Experts of a small language model.
Size: vocabulary 8192, 46.4M parameters.
Experts: 96 experts in each of 12 layers, a sigmoid router.
Training: a variant of SOAP for the experts, 333M tokens, 5079 steps.
Below are experts of layer 4 (counted from 0) of a mixture-of-experts language model. Rows are named router (the router's row for the expert), gate (a neuron's input weights, with its number), up (a neuron's input weights, with its number), down (a neuron's output weights, with its number) and show model dimensions 128-191. Each number is 50 + 10 x the weight over its row's rms, rounded and kept within 0 to 99.
After each expert's rows: "comes after" lists some tokens at least twice as common just before its tokens as in all text; "raises" lists some tokens whose logits its average output raises strongly, later layers aside. This comes from a sample of Wikipedia text that the model never trained on. Tokens count by the router's weight.

# expert 12
router:49 58 68 43 60 57 58 58 57 51 28 49 30 59 54 61 51 53 59 43 51 51 46 66 43 29 41 51 39 32 51 52 40 62 47 54 62 46 77 64 44 43 45 48 41 55 68 48 53 39 55 46 59 39 53 62 62 43 54 52 32 56 69 24
gate0:58 40 48 34 54 48 52 34 52 53 61 40 49 40 42 31 44 25 58 58 43 67 41 44 50 56 43 61 59 37 46 62 48 53 56 49 50 43 39 42 41 38 63 53 58 32 37 56 63 65 68 35 57 58 60 26 56 47 49 45 32 30 55 50
up0:47 61 48 56 41 45 39 66 34 40 44 51 49 55 55 43 54 64 62 61 41 60 53 45 53 63 44 42 44 50 61 57 67 50 36 39 50 46 68 53 60 63 53 69 50 51 54 71 57 61 52 50 44 47 45 38 37 62 54 52 50 61 43 71
down0:48 74 59 71 70 42 53 50 59 36 44 60 51 49 64 53 41 40 61 46 59 53 51 42 56 55 51 44 49 53 56 70 46 47 55 42 60 43 50 69 23 70 46 62 49 46 52 59 59 56 68 51 50 53 40 47 44 57 60 63 55 44 59 56
gate1:51 51 52 48 73 64 60 41 53 52 46 52 27 60 41 52 53 42 63 66 45 47 46 65 42 69 27 32 53 39 42 59 31 51 48 42 36 16 46 42 39 45 47 69 54 34 45 41 43 58 31 50 49 48 72 46 56 39 49 56 40 64 54 57
up1:51 42 63 50 63 48 52 51 50 52 73 50 46 59 52 66 43 49 34 41 57 39 52 36 31 55 54 31 55 33 64 38 39 55 45 35 37 52 56 63 34 37 47 50 56 46 52 60 51 46 44 46 62 58 55 57 49 56 65 45 58 44 50 47
down1:72 62 52 44 50 44 53 57 45 68 46 40 68 56 42 45 69 51 64 41 46 54 50 39 39 57 40 62 60 43 60 41 42 71 45 54 58 40 52 60 66 58 55 38 40 44 47 55 41 47 38 67 54 47 62 65 51 57 48 57 50 41 47 56
comes after: " the", " New", " The", " ·", "The", " in"
raises: ",", " and", " to", " in"

# expert 73
router:41 40 62 62 63 66 55 55 55 51 27 53 43 54 53 50 39 45 65 31 48 50 41 68 50 31 39 42 42 58 39 64 68 46 65 55 46 43 54 67 58 54 57 45 49 54 36 42 42 58 61 66 53 51 41 38 49 45 59 64 42 27 34 57
gate0:32 42 35 44 47 56 50 52 36 55 54 49 54 37 39 47 52 46 59 44 30 67 59 39 56 60 43 24 61 42 44 58 40 55 62 81 50 42 70 37 50 45 48 49 51 41 53 39 63 50 82 54 29 45 76 35 58 54 55 38 44 53 51 46
up0:59 57 40 36 50 50 49 52 43 43 48 58 62 36 46 69 56 54 32 58 47 33 33 57 46 39 50 59 49 52 59 52 53 59 63 51 16 62 61 61 44 70 47 45 33 43 45 54 41 30 56 32 52 39 51 42 44 43 44 63 65 42 40 48
down0:42 65 57 47 61 65 53 65 44 46 58 49 51 45 52 52 58 41 54 67 43 48 61 48 62 58 57 47 41 48 40 66 59 66 56 45 56 71 61 38 50 41 45 70 48 54 45 31 56 49 50 66 34 39 52 36 33 36 34 65 65 44 47 62
gate1:64 50 49 45 42 46 62 68 59 30 45 51 47 62 52 52 54 57 63 61 52 63 63 53 40 54 51 48 53 48 64 52 32 54 61 55 75 72 60 60 30 34 63 40 46 73 57 50 54 51 54 56 48 46 56 45 40 40 43 63 51 60 54 60
up1:42 48 52 65 64 58 59 28 52 60 54 56 56 47 36 50 50 51 36 48 47 40 41 51 58 52 55 44 53 56 30 28 54 50 39 50 41 32 24 43 68 61 40 63 68 35 39 69 48 52 43 42 51 46 57 50 56 48 64 49 59 40 57 34
down1:56 57 43 43 28 51 36 44 49 53 50 51 51 34 44 52 47 61 47 44 42 53 40 58 47 60 22 50 66 60 46 37 68 55 36 53 34 57 56 32 50 59 51 38 66 39 50 52 47 55 52 34 14 32 47 46 41 43 39 56 57 67 57 51
comes after: "\n", " (", ")", "–", ":", ";"
raises: "-", " as", "+", " career", ".", "\""

# expert 75
router:65 54 30 41 62 63 69 53 36 50 41 56 48 56 51 65 57 47 74 69 40 62 45 44 57 38 43 43 66 72 54 47 64 45 45 48 49 47 51 61 53 52 48 54 43 43 57 58 66 63 58 46 53 53 56 56 42 37 28 80 44 58 58 63
gate0:48 54 38 62 50 52 55 53 57 69 40 47 57 32 39 55 37 36 75 55 50 57 46 54 51 49 51 36 59 74 25 52 54 48 49 59 65 43 64 47 45 40 55 56 44 43 45 41 36 59 49 61 48 68 52 44 36 63 45 58 48 44 61 58
up0:49 37 34 70 48 55 55 57 52 59 47 47 44 44 31 46 42 46 73 63 47 50 52 47 51 50 40 41 53 66 33 44 48 43 39 53 48 43 65 62 51 44 52 53 47 43 40 47 27 45 49 46 54 60 42 39 58 58 52 57 42 59 60 52
down0:41 39 53 53 56 61 50 55 47 52 36 42 63 51 69 45 54 43 59 57 56 39 55 39 58 39 50 40 40 60 33 33 53 28 65 42 49 46 37 52 61 58 69 46 41 42 33 35 61 32 47 38 55 63 56 57 48 55 44 56 54 35 35 59
gate1:62 42 42 63 50 77 55 40 50 59 49 66 51 82 44 40 41 55 64 41 27 71 44 51 47 42 36 51 72 40 44 34 51 48 38 55 54 51 52 40 57 37 52 37 57 42 43 59 63 50 57 28 41 49 54 41 41 35 63 49 47 58 42 43
up1:76 47 42 59 49 66 60 43 46 60 44 66 56 73 38 43 45 50 73 54 25 70 38 44 52 34 27 54 72 36 40 35 52 50 45 42 48 46 46 49 58 37 51 34 64 43 51 59 46 42 60 31 56 52 51 53 39 32 53 56 52 49 52 46
down1:53 41 49 67 31 62 37 48 29 67 44 25 44 55 45 61 49 51 47 46 68 37 66 48 43 65 58 42 54 50 47 59 46 42 53 48 33 44 51 65 41 64 48 49 46 49 70 52 59 53 47 58 54 47 53 54 35 44 58 43 49 38 36 46
comes after: " the", " is", " as", " was", " to", " with"
raises: ",", "-", " of", " in"

# expert 27
router:46 43 58 43 51 53 43 53 51 51 27 63 61 46 60 52 50 49 51 45 53 33 45 61 48 58 49 44 56 59 24 54 43 58 66 52 64 48 49 30 68 59 36 55 50 53 36 51 47 63 49 46 65 50 63 37 34 49 43 41 48 65 55 60
gate0:51 43 47 41 63 42 51 69 58 51 49 51 38 70 43 59 52 63 55 47 57 54 57 45 44 36 39 66 62 54 44 47 45 69 24 49 64 53 52 62 74 51 44 28 43 46 49 26 50 58 46 50 62 44 61 45 48 35 61 51 45 24 30 60
up0:55 70 58 65 44 55 48 43 44 44 60 58 51 29 48 58 50 51 50 51 41 55 49 71 46 58 44 31 40 44 59 46 57 36 71 51 29 51 49 39 22 45 55 69 64 52 47 62 48 38 46 39 35 55 57 47 55 58 39 59 66 75 58 46
down0:41 74 56 59 60 50 49 55 63 38 51 77 49 44 57 59 45 50 63 48 54 49 60 59 48 60 36 53 64 54 54 39 51 52 53 35 36 52 45 31 37 31 55 49 42 37 60 56 62 52 60 52 46 42 39 55 53 60 54 57 44 57 38 49
gate1:57 40 53 41 63 49 66 52 56 42 54 66 60 58 51 64 50 30 55 63 34 59 46 41 44 52 57 53 55 55 44 42 54 53 59 61 58 52 45 52 65 52 35 50 49 68 45 58 62 55 52 46 55 37 69 33 38 50 52 42 31 41 51 52
up1:51 35 38 44 55 47 37 56 51 59 52 42 38 48 44 48 55 64 48 52 61 36 57 45 51 44 54 43 43 33 51 78 44 32 49 46 54 60 44 39 60 66 68 56 49 67 50 42 35 41 46 56 63 54 49 64 60 54 44 45 69 33 52 60
down1:50 53 35 36 55 55 39 45 55 52 40 34 34 53 58 62 27 39 60 42 63 46 50 49 57 56 51 45 55 69 49 40 38 55 37 39 47 59 61 66 44 64 65 57 54 41 60 56 40 47 34 43 60 34 52 53 56 43 46 63 51 45 29 52
comes after: " |", " (", "|", ":", ";", "N"
raises: ".", ",", "h", "'", "hy", "inter"

# expert 70
router:41 45 37 58 55 38 51 45 36 43 43 57 51 52 42 42 62 55 61 53 46 48 43 48 47 50 34 53 52 62 40 45 58 65 51 40 46 63 46 43 42 43 53 62 41 58 50 50 65 59 48 61 35 42 53 23 42 48 46 59 32 47 60 37
gate0:38 32 48 53 53 46 46 54 41 51 47 50 48 46 44 45 48 62 49 51 33 44 45 57 42 57 36 54 44 53 50 61 45 59 49 44 69 61 55 52 68 47 51 42 34 56 27 50 55 54 52 26 48 45 52 46 51 55 40 45 75 49 43 62
up0:54 56 45 39 37 64 51 50 59 45 60 53 53 48 65 37 57 36 48 57 47 59 56 32 57 49 73 23 76 47 46 39 58 64 47 69 47 54 50 54 37 43 53 47 56 53 53 47 28 48 48 70 34 52 63 45 43 53 43 57 42 23 67 40
down0:49 36 67 50 50 48 41 39 32 55 59 38 43 54 63 46 50 43 38 46 39 65 40 53 52 57 50 48 31 71 55 60 61 60 57 48 49 47 59 40 56 39 54 55 54 63 54 34 25 44 52 48 35 44 48 43 52 59 45 50 56 41 42 43
gate1:51 42 36 49 66 34 33 50 41 58 45 51 49 51 46 40 67 55 42 61 28 46 50 54 49 57 34 53 46 50 56 14 27 68 59 49 46 50 61 64 58 47 52 42 35 54 36 70 32 45 50 54 57 53 58 48 37 52 54 59 41 45 52 46
up1:45 42 43 49 55 30 50 42 63 51 42 37 45 46 44 48 38 61 39 61 52 53 58 70 54 68 35 42 56 49 55 42 47 57 71 57 56 60 52 55 47 33 51 36 27 51 48 54 52 61 64 77 60 53 53 32 38 41 30 51 41 56 44 45
down1:46 44 23 49 58 43 42 59 63 53 55 55 60 63 50 66 48 33 66 42 66 33 77 42 40 46 54 48 55 63 34 50 47 49 48 60 39 40 73 51 56 50 59 59 42 51 59 42 38 40 40 66 38 61 47 36 48 49 51 41 46 54 79 49
comes after: "s", ",", "es", "^", "a", "–"
raises: "sea", "outh", "0", "ending", "ica", "onia"

# expert 37
router:42 51 53 43 56 59 62 42 45 50 59 55 45 79 58 62 41 51 64 58 38 65 38 61 55 32 25 59 53 49 61 61 53 59 56 47 61 57 65 54 54 42 55 50 49 44 37 38 59 41 47 55 70 51 61 45 50 56 29 56 40 53 44 70
gate0:58 47 47 59 59 53 57 46 44 56 43 47 46 73 31 35 14 47 67 56 65 67 48 36 47 63 26 49 47 59 45 56 66 71 43 48 44 39 52 52 52 66 47 49 53 46 60 53 56 64 42 55 47 50 50 59 48 50 54 50 46 40 73 45
up0:54 32 49 65 53 50 71 45 51 51 26 52 40 58 54 37 29 48 66 48 64 80 64 49 42 50 35 41 68 55 47 60 62 59 35 32 42 51 56 35 62 60 47 54 61 55 49 44 45 60 38 55 54 47 47 51 52 56 53 55 40 43 44 37
down0:59 42 44 53 33 58 38 58 24 60 34 67 55 47 38 45 56 41 59 54 43 40 50 35 72 62 45 41 57 44 46 59 55 61 53 47 42 44 65 58 56 47 51 50 63 59 42 41 64 40 53 37 41 57 58 66 49 59 59 21 46 51 60 53
gate1:67 65 69 62 47 54 36 47 63 48 62 56 35 64 75 61 28 53 53 48 64 56 52 61 54 60 57 63 47 42 52 39 50 43 62 70 44 37 46 45 44 42 43 70 55 58 60 61 70 58 42 65 52 46 68 43 54 64 54 47 42 43 51 50
up1:43 61 66 35 75 39 53 64 55 55 25 50 64 35 42 59 63 51 48 46 46 51 49 40 52 35 56 35 68 53 49 56 52 64 55 44 46 52 61 48 59 49 66 54 50 55 57 65 45 48 32 53 63 48 63 51 57 46 50 49 49 38 55 44
down1:59 63 50 40 41 64 53 60 55 38 41 51 62 49 44 29 31 59 54 46 49 57 45 54 54 50 47 53 54 53 55 61 47 40 47 50 64 54 38 53 45 28 57 56 41 55 41 40 39 62 70 32 65 48 62 43 51 64 48 62 56 34 63 39
comes after: " the", "ti", " a", "si", " his", "ript"
raises: " in", ",", " of", " for", ".", " ("

# expert 6
router:60 30 47 49 63 45 44 61 42 51 50 55 50 57 50 64 45 48 52 55 44 53 51 48 40 74 49 40 42 52 68 41 42 61 56 43 61 38 64 41 75 36 39 49 64 65 48 59 65 72 35 46 59 52 44 29 50 39 48 68 51 57 51 38
gate0:39 58 44 47 47 34 52 53 67 53 52 54 34 54 55 71 68 59 34 47 52 56 59 39 55 57 33 50 43 57 42 51 63 56 43 53 40 68 41 46 56 48 55 54 55 69 43 38 64 62 46 29 61 41 57 45 43 60 66 59 50 51 51 63
up0:40 43 42 41 61 41 65 67 42 43 52 44 67 32 35 35 54 43 52 61 52 40 56 45 51 37 54 48 53 49 47 56 63 45 49 55 68 59 59 47 39 40 63 29 41 52 65 57 34 46 49 63 45 55 42 52 58 35 29 47 51 51 42 37
down0:59 58 63 40 31 37 51 47 48 38 47 50 49 48 43 41 26 50 64 68 52 57 65 51 49 55 39 54 29 46 47 58 64 52 38 55 42 43 34 77 54 41 49 62 18 44 49 64 59 41 54 47 36 48 52 38 38 52 42 46 46 51 45 64
gate1:44 57 54 55 48 58 51 22 66 50 40 55 62 47 30 69 66 41 48 38 57 47 52 31 55 53 53 48 55 55 36 51 56 49 50 58 62 49 41 31 50 66 42 44 62 41 57 44 41 46 45 43 53 57 51 55 32 50 69 49 56 75 49 50
up1:65 59 50 64 41 61 55 53 42 56 43 46 50 47 52 57 41 55 54 60 41 45 54 63 46 46 54 37 57 46 59 51 66 49 65 70 67 43 37 46 58 37 50 62 53 39 65 38 51 57 69 54 39 50 53 64 47 65 34 51 48 54 59 28
down1:45 41 46 54 37 44 54 32 48 53 40 55 45 61 37 48 45 55 45 54 61 55 43 42 50 44 51 48 77 37 40 63 48 54 51 71 47 50 36 49 69 52 58 64 62 37 46 52 48 52 47 52 65 30 51 55 73 47 59 63 43 56 66 52
comes after: " was", " he", " He", " and", " who", " it"
raises: " a", " the", " in", " part"

# expert 57
router:59 57 49 59 58 47 51 55 77 52 40 59 30 46 72 59 49 64 48 59 51 56 54 54 54 47 52 49 54 60 46 50 48 50 67 51 42 50 59 47 65 50 32 50 44 61 31 46 34 62 62 61 54 35 58 57 50 41 53 58 52 57 65 47
gate0:44 49 62 57 39 66 46 57 36 38 24 54 49 57 64 41 40 53 53 62 41 43 51 40 34 45 58 69 51 53 38 38 54 55 45 64 51 55 58 47 60 64 69 60 42 58 39 29 45 53 54 59 55 49 50 44 45 51 43 50 42 56 60 55
up0:54 40 61 53 57 55 64 44 56 55 52 34 49 67 54 61 45 48 51 44 43 48 47 44 43 51 41 64 48 56 55 58 44 38 50 63 51 43 51 56 59 55 46 43 46 49 75 26 45 48 44 55 42 56 64 47 39 52 59 47 50 62 57 35
down0:29 51 34 37 48 47 61 52 48 64 39 43 47 60 40 49 49 68 52 38 64 62 47 61 54 59 43 49 60 57 34 56 32 61 29 64 56 66 33 57 49 46 46 41 53 53 44 54 42 59 58 63 42 61 40 41 49 52 57 53 58 59 42 53
gate1:39 46 49 46 45 42 54 61 50 33 21 53 43 47 37 61 43 72 48 58 46 36 62 52 63 55 38 43 69 72 64 59 64 53 72 43 31 41 51 62 56 49 61 58 43 37 42 44 41 56 66 50 54 45 73 47 24 39 54 73 65 49 42 50
up1:47 40 57 54 57 45 58 70 42 68 67 50 63 59 54 45 66 42 56 48 66 43 19 41 56 47 42 35 49 32 50 59 59 45 51 56 58 40 43 62 47 58 47 46 54 58 51 49 54 42 37 43 44 44 50 50 58 50 49 48 33 32 44 53
down1:57 43 52 61 63 45 48 50 36 53 57 58 52 47 53 38 51 54 56 27 44 55 45 51 45 46 55 32 22 61 44 45 29 53 59 49 53 43 52 45 64 46 42 76 56 67 53 46 26 58 69 61 42 47 44 43 53 62 41 54 48 59 47 44
comes after: " |", "'", ")", " —", ":", " 0"
raises: "\n", "s", "mon", "more", "ve", "ms"

# expert 74
router:36 52 60 57 52 47 38 43 65 42 53 60 39 51 42 75 55 61 69 47 59 48 52 55 57 47 44 53 57 48 46 50 39 56 51 54 55 47 53 48 45 48 35 53 44 51 50 31 46 48 28 62 45 49 54 35 38 55 63 49 30 48 60 58
gate0:58 44 55 49 47 63 28 52 48 57 44 46 32 56 48 50 38 53 46 56 36 53 46 70 44 58 58 68 47 49 50 57 48 48 43 58 76 34 54 43 43 41 43 66 50 65 49 55 42 46 57 51 37 44 56 29 53 58 51 41 59 58 48 38
up0:35 56 40 36 59 53 45 66 44 65 61 42 52 59 51 50 56 41 58 39 58 57 60 25 61 50 55 41 63 53 48 46 36 44 41 34 47 49 57 44 62 65 65 54 38 47 53 38 50 55 53 49 52 49 68 50 41 60 47 48 52 66 50 61
down0:60 58 53 47 48 38 69 39 47 44 54 55 40 55 49 49 59 40 39 55 35 46 35 42 61 63 47 68 41 50 61 42 53 48 65 55 35 58 37 51 49 51 78 31 35 48 47 31 41 49 56 47 64 62 50 48 41 51 49 65 56 45 47 36
gate1:52 48 46 48 51 70 40 23 54 39 51 50 45 53 42 49 47 54 68 52 58 62 51 48 51 38 46 48 45 49 59 51 51 67 52 33 73 46 43 43 41 44 30 45 57 63 48 52 73 54 36 54 39 38 52 36 47 42 66 63 35 54 45 43
up1:45 48 65 52 44 52 57 62 44 43 59 55 47 48 64 49 51 42 37 49 38 58 46 34 46 55 41 71 47 51 43 37 41 30 63 68 51 57 53 54 61 68 66 46 58 42 52 49 63 62 55 39 52 49 50 45 48 59 53 57 49 39 53 60
down1:58 51 57 48 50 52 46 60 41 29 67 57 54 54 58 62 45 44 42 47 44 51 71 47 73 56 54 27 51 61 56 45 25 48 48 42 56 64 40 57 63 41 43 52 53 48 39 69 51 57 29 39 49 50 40 45 58 57 41 54 48 44 42 39
comes after: ".", "%", "S", " with", " served", ";"
raises: "s", "ci", "ste", "m", "pp", "se"

# expert 40
router:55 36 52 64 56 52 45 46 49 44 16 56 37 41 47 65 42 48 59 57 52 58 53 56 50 61 40 33 26 55 43 71 52 50 59 38 49 42 61 65 50 55 52 53 51 40 61 41 63 68 45 68 49 49 48 39 68 34 52 59 53 52 59 38
gate0:41 35 48 48 46 54 33 53 55 60 38 63 31 66 42 51 46 43 50 62 52 46 53 29 35 41 39 54 48 48 67 31 54 53 33 43 38 63 45 45 39 42 53 50 39 53 47 43 39 54 33 53 39 55 59 68 53 41 42 75 49 63 45 62
up0:49 55 57 52 55 63 52 30 41 48 61 32 56 44 48 36 42 69 54 49 32 49 41 73 59 33 59 52 46 35 61 41 62 52 55 52 38 45 59 45 44 48 55 50 64 66 64 49 58 48 45 46 57 46 35 32 38 50 67 23 55 36 45 38
down0:40 37 41 66 65 47 59 48 54 48 51 49 59 60 46 48 46 37 48 20 38 43 40 63 63 69 48 33 45 31 54 54 49 50 59 62 63 45 46 38 59 45 46 51 51 30 46 37 45 37 46 64 31 43 50 43 52 38 57 44 41 35 65 52
gate1:54 53 56 45 63 46 45 35 66 46 46 52 53 39 53 57 44 61 63 66 41 55 68 46 49 35 44 50 36 57 56 57 74 61 58 63 40 66 51 39 66 48 40 59 47 58 43 49 59 43 45 55 44 41 58 48 47 47 38 51 65 52 35 50
up1:60 56 57 45 54 41 53 40 84 48 64 49 45 32 40 40 57 53 33 33 66 62 49 45 48 69 64 23 55 50 48 68 50 51 57 67 44 29 54 43 49 57 47 56 60 76 41 43 68 54 63 72 62 57 45 36 46 40 60 49 53 54 37 62
down1:45 41 43 33 35 52 49 31 51 63 51 54 53 46 38 48 39 69 48 46 56 55 39 47 63 77 65 49 63 59 36 60 43 50 41 46 37 59 46 53 41 48 54 53 40 53 54 48 49 55 43 49 48 47 51 52 46 43 58 54 55 46 73 60
comes after: " |", "|", " Mar", " of", " by", " New"
raises: "e", "ta", "po", "ome", "tal", "p"

# expert 39
router:55 42 40 43 43 51 63 43 33 45 56 50 47 64 36 48 46 55 50 39 69 59 62 66 35 21 60 41 47 50 54 61 34 61 66 51 48 66 59 60 54 63 55 57 57 55 52 45 30 82 41 45 60 54 56 52 50 50 62 58 42 47 57 54
gate0:47 34 59 54 49 53 43 51 52 33 52 54 56 44 77 47 39 50 51 44 33 73 56 64 42 49 52 50 52 47 41 45 37 59 44 54 54 64 50 58 59 32 64 49 47 42 60 54 47 45 53 45 46 52 44 27 52 39 41 56 41 56 75 50
up0:32 25 54 55 47 55 42 47 63 45 46 52 68 50 56 55 41 48 39 52 48 73 50 49 58 52 52 57 56 47 39 56 40 56 52 52 45 56 51 59 56 40 59 51 42 48 60 50 42 54 46 34 46 34 49 24 45 46 27 54 37 65 72 47
down0:59 40 42 51 40 44 44 47 49 55 25 61 70 52 36 38 42 53 29 46 63 49 46 48 55 59 58 54 55 52 39 63 32 62 51 23 55 33 60 49 47 47 42 43 46 65 37 55 49 41 32 47 63 44 59 51 36 43 51 39 46 68 59 53
gate1:43 58 48 70 46 52 48 56 46 41 48 44 48 33 64 52 49 52 49 59 42 38 49 28 56 51 39 69 61 57 58 50 68 58 52 54 52 45 36 37 28 44 54 62 54 38 57 61 40 49 54 54 32 46 67 41 35 52 43 44 66 51 49 49
up1:40 66 52 62 32 56 59 46 43 54 54 40 60 35 44 62 48 46 46 53 66 47 53 39 44 32 48 60 45 61 61 54 59 46 57 67 33 57 36 52 28 58 55 46 48 44 53 44 31 68 69 48 40 51 60 37 48 56 28 44 58 48 52 56
down1:54 72 42 61 40 48 51 42 54 53 43 62 67 52 48 54 55 24 50 23 45 63 58 38 48 35 56 41 66 61 47 56 62 60 46 54 63 28 50 39 36 60 46 41 39 51 51 48 57 32 46 56 34 46 56 38 40 71 44 35 57 60 49 62
comes after: ".", " |", "=", " =", "|", ")"
raises: "=", "Final", "In", "By", "Other", "Comp"

# expert 10
router:42 33 35 51 71 33 59 46 56 50 50 38 34 59 59 63 41 52 51 56 25 48 48 69 23 31 54 53 40 63 73 55 55 56 51 56 53 60 39 44 38 52 55 48 40 45 53 45 64 47 44 56 41 48 61 38 55 43 55 54 43 48 46 65
gate0:36 59 58 64 45 45 44 49 54 52 42 47 46 59 54 64 44 52 46 61 47 50 44 51 41 54 56 41 55 40 49 65 50 49 64 72 71 74 44 35 66 56 41 41 57 40 53 36 66 62 34 44 23 45 51 37 54 42 37 43 68 50 52 65
up0:58 42 59 64 60 51 44 45 55 30 43 39 33 60 47 52 45 44 51 65 39 49 43 46 51 58 54 57 59 62 61 68 43 49 58 54 53 54 33 45 68 59 50 39 51 39 46 54 69 55 48 56 48 54 50 40 67 45 55 46 58 40 57 55
down0:51 45 47 52 59 42 53 50 36 53 42 49 56 40 63 46 53 60 32 43 57 49 51 32 60 46 67 54 58 67 44 65 35 44 54 27 31 39 44 55 46 48 66 64 65 61 55 51 44 42 58 50 30 49 39 49 45 39 64 44 38 71 65 50
gate1:42 50 48 57 65 47 50 54 61 62 54 38 34 61 38 60 57 55 48 40 44 56 39 63 37 40 45 53 50 59 67 58 66 52 47 53 59 60 52 39 52 56 48 52 47 63 34 55 54 41 41 66 33 52 54 29 56 36 49 47 60 48 58 61
up1:63 51 53 43 35 57 51 48 36 35 44 69 72 41 57 45 39 54 50 55 52 51 59 43 61 56 57 49 55 44 32 42 39 57 51 43 43 35 56 75 54 41 59 50 47 35 60 41 54 67 65 37 58 48 53 71 44 56 52 60 42 55 51 37
down1:68 51 51 47 50 55 52 49 49 41 36 61 48 40 44 32 56 49 73 34 40 56 56 59 60 71 56 43 57 47 35 59 53 48 45 48 33 55 38 60 44 34 45 59 49 55 46 56 40 65 51 59 40 23 53 65 48 43 41 69 58 33 55 50
comes after: ".", ",", " is", "\n\n", " as", " was"
raises: " was", " is", ",", " ("

# expert 95
router:50 54 46 55 55 61 35 39 41 47 57 61 38 54 53 37 50 54 51 61 64 49 59 45 35 68 49 38 53 62 39 44 61 51 53 48 55 51 52 42 54 58 27 52 35 40 45 48 45 69 49 51 61 47 53 40 42 75 53 59 49 37 60 46
gate0:44 39 44 54 57 81 51 35 52 55 47 57 35 64 44 35 46 58 57 65 51 53 22 46 36 45 55 36 44 56 51 54 53 78 36 60 66 46 56 37 53 47 51 52 54 60 37 37 42 61 50 66 48 55 52 43 33 60 42 44 42 49 55 49
up0:56 50 34 63 43 76 48 46 54 62 50 67 52 60 46 59 41 39 54 44 66 46 32 44 57 46 53 43 51 58 40 48 46 59 42 50 58 42 58 45 52 35 41 44 38 41 39 26 45 61 59 28 65 59 49 61 40 59 56 28 38 64 63 47
down0:60 48 60 48 45 54 51 43 56 45 42 70 61 53 48 52 44 58 42 53 51 43 50 57 48 48 65 55 51 48 46 50 59 56 48 57 45 42 48 55 49 54 61 30 37 46 54 40 59 60 73 37 62 56 49 61 41 55 41 37 47 59 49 42
gate1:49 47 47 33 32 49 52 48 54 51 45 62 49 60 46 50 47 81 53 56 39 54 48 55 50 44 15 47 47 49 52 56 43 38 58 51 68 56 52 56 49 47 41 70 43 46 49 55 41 44 50 54 52 44 56 52 41 44 47 62 50 54 70 53
up1:51 41 53 53 61 41 52 63 51 50 53 36 49 46 39 37 41 47 50 45 63 54 49 71 33 42 61 55 45 46 48 54 69 45 42 38 54 41 57 48 42 52 27 46 45 51 48 67 61 49 48 55 53 51 47 53 69 55 42 29 37 48 51 40
down1:59 45 44 56 66 48 54 42 54 46 46 33 58 43 46 66 44 50 54 54 45 41 49 55 44 47 36 59 45 44 54 41 55 60 51 61 56 57 58 37 66 53 48 46 72 71 58 41 44 54 67 52 45 53 34 40 58 46 52 49 35 53 68 59
comes after: "  ", " |", "-", "See", " did", "a"
raises: "ve", "on", "ons", "no", "ona", "st"

# expert 30
router:33 58 44 46 57 48 45 71 61 49 46 47 49 56 47 29 28 53 43 55 58 43 53 51 38 48 29 70 42 62 28 47 31 61 51 41 57 46 51 45 63 35 51 51 53 49 56 57 61 72 47 65 46 50 41 67 34 53 62 46 45 50 65 47
gate0:43 43 40 54 34 52 48 64 44 48 47 53 49 64 43 57 52 61 62 63 46 55 69 56 50 53 15 45 61 56 32 67 49 61 69 44 54 42 65 58 89 44 52 46 49 52 53 34 39 56 48 46 54 30 50 62 50 52 58 53 61 59 58 67
up0:72 41 45 48 43 50 34 52 46 41 38 56 51 61 48 76 56 47 52 64 39 30 45 50 38 47 42 57 39 42 37 73 69 58 60 41 57 58 44 49 53 40 48 62 49 55 59 45 38 51 36 52 36 52 43 43 55 72 43 42 55 50 76 43
down0:42 51 66 46 54 49 50 48 48 57 55 55 62 72 49 36 49 41 56 53 52 60 53 55 58 58 46 39 55 64 34 65 46 37 66 44 47 55 57 49 65 33 24 50 44 43 55 56 30 52 41 38 58 46 45 36 62 53 56 72 50 37 53 53
gate1:44 42 32 68 57 45 37 64 42 53 45 67 62 54 57 35 58 44 49 66 47 45 71 43 36 48 45 63 55 54 24 52 33 49 46 28 58 48 50 60 66 56 50 57 47 41 41 54 51 71 57 54 50 49 45 49 51 64 44 59 40 60 58 31
up1:57 48 63 39 62 38 55 60 51 45 40 35 51 45 60 55 46 62 43 40 55 45 48 33 46 56 60 53 42 55 60 55 50 53 46 36 46 51 44 61 43 55 48 51 43 41 55 55 57 58 43 44 53 43 62 42 47 29 54 43 51 54 57 42
down1:38 59 56 47 34 43 33 49 52 46 30 49 43 59 70 43 27 58 52 46 36 50 51 53 53 25 43 57 61 54 57 73 50 51 52 44 42 60 51 53 61 26 48 55 48 41 46 41 61 49 44 58 30 48 28 53 44 46 50 55 40 47 55 46
comes after: "  ", "\n", "-", "lu", "ub", " pos"
raises: "e", "b", "ble", "pp", "ng", "a"